config.yaml
router_score: "softmax"
balance_bias: false
norm: "rmsnorm"
tie_word_embeddings: false
learning_rate: 0.00178
batch_tokens: 65536
train_tokens: 244100000
Below are experts of layer 5 (counted from 0) of a mixture-of-experts language model. Rows are named router (the router's row for the expert), gate (a neuron's input weights, with its number), up (a neuron's input weights, with its number) and show model dimensions 128-191. Each number is 128 + 32 x the weight over its row's rms, rounded and kept within 0 to 255. Numbers have three digits each.
After each expert's rows: a language model's description of what the expert responds to. This comes from a sample of Wikipedia text that the model never trained on.

# expert 8
router:192077120127146156135198110161131186121132143126106148149134098186134136118102131115144115099157117127156111079116141118128114108153106096101141103110128137142155123168129110126178172114175126
gate0:128135097062146176104112156091160144136137121169126085100093113121111127133179131156173123167150128074142148137080182156154187175127192138115123099164139097062123157140123146172166096164169124
up0:122091181124146128124164141063128081152056191130128158154125161177172119147134157169103163116088133155100112104151154132114154092169129128129183118116118163136100146111079099183060088122130172
gate1:107113092067121208075151190152088124111117121200131082061077148137126110095145101172146065104135176140160163065177102156101090206130134129105145106113051118133120163140161111114170116143124113
up1:108087166070060125199132117122145139137174109135155140166124154121106114123105150134056156190070100139129148145156179140099060102113131121127111121138149095133189114184103077091144124178124121
gate2:116135110110129159153067113116127154162049139167137138132108173122151154129123158128106169141135092108089099110167125184136088119121058110146140079087130093120087138142176100098119145132141107
up2:174136142110144108152109062131199128153152132087151118119130117099155083109099150112173144109135150106152102124148105154122052085102125095161108138104058163084211055093162115162114127143092132
gate3:104160146149132126047134114148133099139078093146150130119081108191138162152073168170123143123159131148137105141112102150189120214184102160069176166064167082111059102087100089171123090173155120
up3:126133060097143123124130111124089097103143151146144143158176085162137111082076126131141118068072170118139124143112111133218058177165129116138160133140165137127084128133159120125110207085108175
gate4:105086115102140186093100146099154107146138174139120109101110146030083121137127140112172080164098110105152173201139175149166130172117185150104160135098121108032147143126162170104104155146124180
up4:113174175169161074124152141111108146130118119103110118087145166079127098112123095125123122087119127141127105093119073143076113076141093121103174118134111131147170085174176156140135179123128092
gate5:148183111103105152152105141046146139123118117157110140128059139090144128201109125092107126131147109085146157123124119132103119182132116134105137142072152100101122135088119147135115109191120124
up5:107067062148106164139172145107100168227138136134140110142123163156136118107128072094113154092140119105146129128152053113108137135116146129179142164130215064157132163181183162100160102147133151
gate6:119084166152115151153132148110150113107113145106138123077045124100089056155115128207114094145150094206144124086103060129144195112197106082163193057092155075088138086116076046113134092145162157
up6:129192089106118127120136151136175153161085122110136180117168145097127103183133116139105166095161108117034189137110129154113087094149139111118115155149158128103154192122091156159146178153086151
It responds to: Fixed phrase completions. Final tokens finishing set names, dates and numbers, such as War in World War I, 2025, College, 00 in 11:00.

# expert 7
router:155076148103131076165132116159113152113162136057141120086211192086215121083129097157121117135106113105091112109082193122164169139128102156140125140094067140133152082166145113186171109092084140
gate0:102112068127158135129196112142185144123114163124153055080135118105161133057140126140130121182161078155116137133150095093151110150117111143108139137165129076083092084106172109144110158129129095
up0:175153157151112179164127153155166100087168144153091138139121144178131063113128166156137109124144117149125097113143123063105068161111103119069167079154168121099104083124117076130080083103105117
gate1:153116125151077174175064152088123131137067147140076134172172118134117177167071148137111146125125105088100132126135167090138153164098196162158182143144107138153124113105144143089094132136130159
up1:122108153119066162161063119051118140146128138183080122153155160135143167144109111187125145155117106109124111179175136126169153138071168152115165119088135067129179183072101099147109159111099188
gate2:116118116116075110100152165105142087138146160081094180092100103108143134157101196131143140160177137144158111151113145147161137143077125080110103067164115160105142121078119116130094120126089224
up2:102084148154156139156185139106158107131107135079117136122124134142144124144110175127122166142138109135149086108117144161136076097119103132094097123172119109097136094086193156151056096152112151
gate3:096150080123099097088083105157158115144144153138102153103119148133067156110141140177143138135154074102070146136119119153101177154140154198115170137168121015094123170154110117078098174136185131
up3:168108146125104128148089180072144112178132119129124101111126143109146131111175175077074092145139202145119107117142154125143111080079129075102047153136110132131115114128098111165095096148095104
gate4:166105053166106124102141146142074119165122145105133114107115155097138141139129120133152168190172146081090091146097154120136196182108126156079094188109144085137088118126086118174122102152143181
up4:049104161132105107199121141083149097105123120137118116113085107122115211141137124120140102082129146182181150055143069101094105119134148141112183091152129155127156132106147106129104122120105108
gate5:127105145081165105186137164208188132169113107154149137138108150106104144164148094112107097102114103093078052134143073154121179097157125089095114116117137122107082112130104106137063164112143188
up5:124146135161112162121072182105192133116145126207150174155140121185121204148099143139108101132166129086150161081116125159092087048167166092137159160106141174071078131116133088156078109156141118
gate6:163204097107107113061118144191105185170143127121111106118114163128110138102147132119129143173132068136108122179195116095113147124128117075088116117112143114099123120127083185127105156131147160
up6:111185171121117114123116116150087117106107116132140134173143157123126098137166112137111074118155175121127177131131144178131136106148041093163170068177128119135160159099134174118102119142088128
It responds to: Word-internal suffix pieces. Middle and final pieces of Latin species names and technical words, e.g. aurant-iac-us, hasslerian-um, stol-ida, ant-iven-ene.

# expert 9
router:102082168161109140162168144203114137110134066123128103148131115082173186165120124126117160180097126147146123151162131126126119143070155172173146182147159158162064125121175105128142154150138103
gate0:177122132135117115165102158118079125122155078221088136163106105086124117084107097121192115148162161083146110170158158142113128114143142064113079083096122093129108168066177141117107079125075136
up0:145142143111185109074085150094122168140136188124158186144112132127144121098130145203077155090097140150150089097080077138150116132155098117108097107155178238127147132149069175151075134145182160
gate1:137131068116171147093135175106081131131159206125126140150103115168152087186133150154143092109140060090103177135135156153085168181147196091145144090103123118170151104126121132114122122145107114
up1:101087119133168113159111137083094153138140116097104115181130140116143129139215159116055154185144144127138103144149099122133128101154103041112124125127149118120158112099095084097065160123088098
gate2:154144140124184135100141069128130080133122235137130193110174126144102164141095163130087171141210145123140109146122148121125176108082191121188135134140115179144112104131118129126115156158181177
up2:165208103121109102114106111109132188094065132144134113157068059121155136037129129112096145147048132125146156135135113152120130211172188112099090111096112145108154092106139117132094121165154163
gate3:098140088116127163166081141088147128097124174109110100116120161059125175112098111140076157068130132251163127135115137154175082035146120141105112139147154191049132193116147144119185156079173111
up3:093144062127139150093109132124150120106121062085139153163119132153131104134094067118092138062078126109117175141151141158198104115127153104152128159157152117078128155140153156160175128141183151
gate4:085107158115146123143111169118120090140097162111100087122126134081150115157094131177162133103173125148134140130094175174133128161094143114117136107236124128125044123149143162133086114152112163
up4:127117145170152074201161085088129125131185152101106161090138100071099119140142200184118178172170157130094094113146086144151094152168094147160067112137136151186131136123119127139154141104078112
gate5:147156125111084146114117119119173179206121140096053116116177111113056166132146146145171116121126156194132105166113142156182165109132085156115111134123158138077140130137116095102127209105132107
up5:137120137117132144082162117173106167130120186156120116126197111084180102141152181122177088133169113149102125176095177104140190081064139104178102113094090103126163102151135145167161208135199119
gate6:082148122131128139118068200094145094127118138120124145152101129161109134134052115091103133092167158133067133156164078115146138168143165106136217162131163126084115168116214157151104124159154115
up6:125139156117123128096090165099109134191134098148113142123114116097084161099123084164048071120104137194109094119135143084125101048115070083107151125162107133143120132097112135119168167086112084
It responds to: Numbers in tables and dates. Number tokens, mostly in pipe-delimited tables (votes, chart positions, ranks) and in dates or match-minute listings, such as 19,569, 1st, December 8.

# expert 18
router:150083123139118174144087120100143088170132138137097126131153148098108120125100087103103157127200149133115134074103068106166093091182159149136150109114084188091162090149089059184129114068149129
gate0:155116123122085145132162192066187066181161183120173148125206144163068181104125137153095139151135119144135071162138113112110114133145195147096121133123127152066088128094130110143064118071133126
up0:087127129144202145175125074156096158096141111133112126100099125124166035146103142117211111195153124102075117144132174108184120130092106196158129173130110100124134184173156110120168175201142171
gate1:133094158106118157113124123177105132168150149119190164097151114142080153089098124139100099115149130174135163162080081130117151175113050116149153095198127107123150133160147094107129199160165162
up1:137162074151120094147130151125147147136165119133110120146137129128136098145100122142119098160142164069110118094166101123122116128165097138111118147027151154126072148078116157095152110135082119
gate2:133135107153096147154124073120097162120061159124110145164107127140099161089104142123183171140130095118147073182119096132145067163083121144161145101121114133151168107134093152146112126193170179
up2:080143117168141117139137110121104115156151128130089104155156151155160146112104159134125107127123145106125094108162109097171128195132107103108163123155131160126132105106160077137085125158106122
gate3:128106128124132118088121115152084144082163136085174108103138153116123132120165083118082143160158113112066078097104139121178207149084172174119076080202123171168125210166089078126141130129157093
up3:152168106140112093122154106130174183099106096175191140168103140155195129104117111155108103066109158187135124132088180173115106139146076114114255088104153094160173140054159177115129142131148149
gate4:081185115144109189108149156141127115196094124158126130079175155075112133177139134131094181120162144110186173169148095147121106134098145136177100116108187156119159107137106133125087151094094111
up4:156183123097130164134114160099155092201080104132166126151127104118202154158108108157142132187210127093158123092135128159122170092092082150079136124050134095085156134160093164109146097179067108
gate5:151166129157101091126133095125141125081165106125165090118149172161140145138139132106092137080167132089106091135129157074114118162130099147140133107065139148132201091125142118110147214138118162
up5:121170201184095169103160143127088073115163062152142112123124125136101135147151144142138115135055173143108134109174169139129151156130133179129110121116146046078057154089142103063133082155108133
gate6:129163141138120117186153128160132114137135093162099166189175150164116080143091121126094118180187049139075146168176050138121162180148203157130127088135106220162187159109153128147093129103155091
up6:092098085133143207129105213071081158095103212113142123106078099138161125103098132201158099127158143165119207087180140122120133055100121100124122105113129117109140125130150054147162131153177104
It responds to: Infobox values and line ends. Line breaks and final values in infobox or table fields: birth years in "Born: 10 August 1906", ages, units like km, and labels such as politician or footballer.

# expert 2
router:147146148161139128168139123172145137120101094167163118188144141169170126093120158127057111074086080127084131091148122132166097172131127109109123121190203071125121181120078168116106155139114096
gate0:134175099164141127103128235149131092150100143154117137123122146114123112140182207122116160088185133129059098111086158120145094170125119142229106143131146129112156133171107145156075133120155152
up0:087116079146128154070149168197111048121136130154130089085191135144134117133159134074156163076145120169161063162116174150116136144135142144093143160135122095161083151152135152107096146149134172
gate1:097124092096148145163094139148112139122125141141119166118167091141152134033092122176170090062134156171133134171127173134055172181141124117158179166057073145126143121138112098101155125138112160
up1:150161182042144092131150143157146139083129146088090122145113140104134148133142125163118172115132134128145181147067149165103099149158178139098130144130162131076050142158091170070168140125135112
gate2:081160094110099164170150178140153124150235161150125095095120130166074050160103121135079161160168131142131187143166097116091099146174144147169095150104155163155174158151208074130139150143133112
up2:080087128094049093063085142122119148113165118188166143055144134118119118195129139142152126172121134112097144135117110091088151133129148108085123107124190105188071110121135156091144138158119103
gate3:132133156187141128114129136173097130072141129098130131104166168132074158107124163148174145121109170221130168114124117115132074148134149145142121127127126136141137111192164141053135113158076154
up3:084076093126183093135173079161097153094104085122083111188133136169111084081120102092160125064092116130109120137185074164180141158141148105154087153172167092097172100164133100134117148140127161
gate4:132141090080132179148146155092141132177189117087180155123090155118125132121104132129151115120132122107112099145112131156141082122129152120125119147100150162125075143168116131159133113094179113
up4:153131142149082190133107129151134052123126114232146083112167122123129156139214083103154145170170165128149160126110117095168152052124111153119151154137143157133146117164128080118109098153145168
gate5:125143089142154171132144114148122115144108106142126174143077075144096161125180099162117176097122158172147119110138163165148184099149138144083106083144117096129078147137111147106115091169128172
up5:219158089125162160216115136196164106129127116086169084119123108122130084117146087078089095103133110111119100156116099141125112131131153122097130119097116092082120116153151165150117178141118104
gate6:124141116137137118093096205086120100124115163130121173062121123136071183157144146126136095138116157162121143154123094107133215135141084110087112119139159175110173061122133131141143124142173135
up6:160087070140126089112097188127118131176147101134165139069103108135076144069130112154092116121136162127076130119166100119075176184149121138117157152155132184183131128136105116153139164139120135
It responds to: Name start pieces. Opening pieces of proper names, often foreign or South Asian, in tables and credits, such as Kiy-ok-awa, Bh-askaran, Shah, Khan.

# expert 17
router:151171161141131107140147125138100152122129082158139129139183163116171154117135129148052102150141083098083140087131163129123162111102103129156110138192184092150108165121058148091160146105089102
gate0:119103101143130168170162108073088119141124139138182171137130115124123184114088138091136131159083151129165139121170108178138064106189112112025194115106137149163131120118206106073132160097098183
up0:073140151134138123123126106152094096119123067139148127128067166118131088185130115045076147045163133096090164168146079194071128108107148146153086131115118071095133172139124133151128134159113084
gate1:139080131153115144163091112121127140181100189143179079135110140197118162092117092091150083160149165167120134128181174130113165125092198080148120148108169164135107143150115143159096118145205136
up1:131122150123097076110117151160170148147074170135146114062131123111124114129122166146086086172106115085124138143142212107201145070189153101132132131084126162159135082067095068097167125092121169
gate2:211160154188119157153169126151125124132148145158130106026104188076088188182162102106168130091128148137146135144151085106122127151066108136156083098126117153149135076115123190086062102115111117
up2:123135093174128100201122111138141138127116144134085171132166124080133058157096080101149154091062147141153076109133161129116194128147079121130086119097150091148167102071169210122126137136091156
gate3:160099158146111085221115106072198126151133087138143141092148121104066160141068112170078134141141147154168184153122130115176169150111128111192187166163152174129092149158075117146141139123129145
up3:103107091083123135143083120125209119140158116179139150160130142112097164099137073105103103110186135099082137125156123115160160206139126122063128153081178170121069148133135141129133104135067105
gate4:090112141163111131149125104065124075128151149130167122157128119111057076147106127131129131140199136118157129133130062140094155127170123073098058064147134067094134131126115113132156129126128098
up4:119143093070117165080152097162128097122066134093016171101107131153163172127099159138189128109087101156106160110140147143085151149093139140176195101161123126148167097154129133159103083088157129
gate5:122140090121155123163098086152181154130111154128142159095128116115097158139127115127148087111140122113056156159113142180130199113156131134138146120155171111145144130135085175192128140118120144
up5:107220127052154121131111104199164117111127101131150146130149113121165164123136159129134143075111100117123140106117108133154155123174117125151142164129161180166111165142086175078166163101049140
gate6:165181102094096114139164164103183146139180153145121139164133137087108109122145159093120093125163115141139137115125120064169106130153180131123182132160091122130156102144107120105153128152130107
up6:181089132149103079154135109124183136149149153122136164180110108104154097134145155131095071139177112141063127151122172080126119081145126113149175081096167189109127091184119105104110090116149129
It responds to: Name endings. Middle and final pieces of surnames and place names, often Slavic, Spanish or Dutch, such as Gil-iano, Janusz-k-owicz, Metro-Gold-wyn.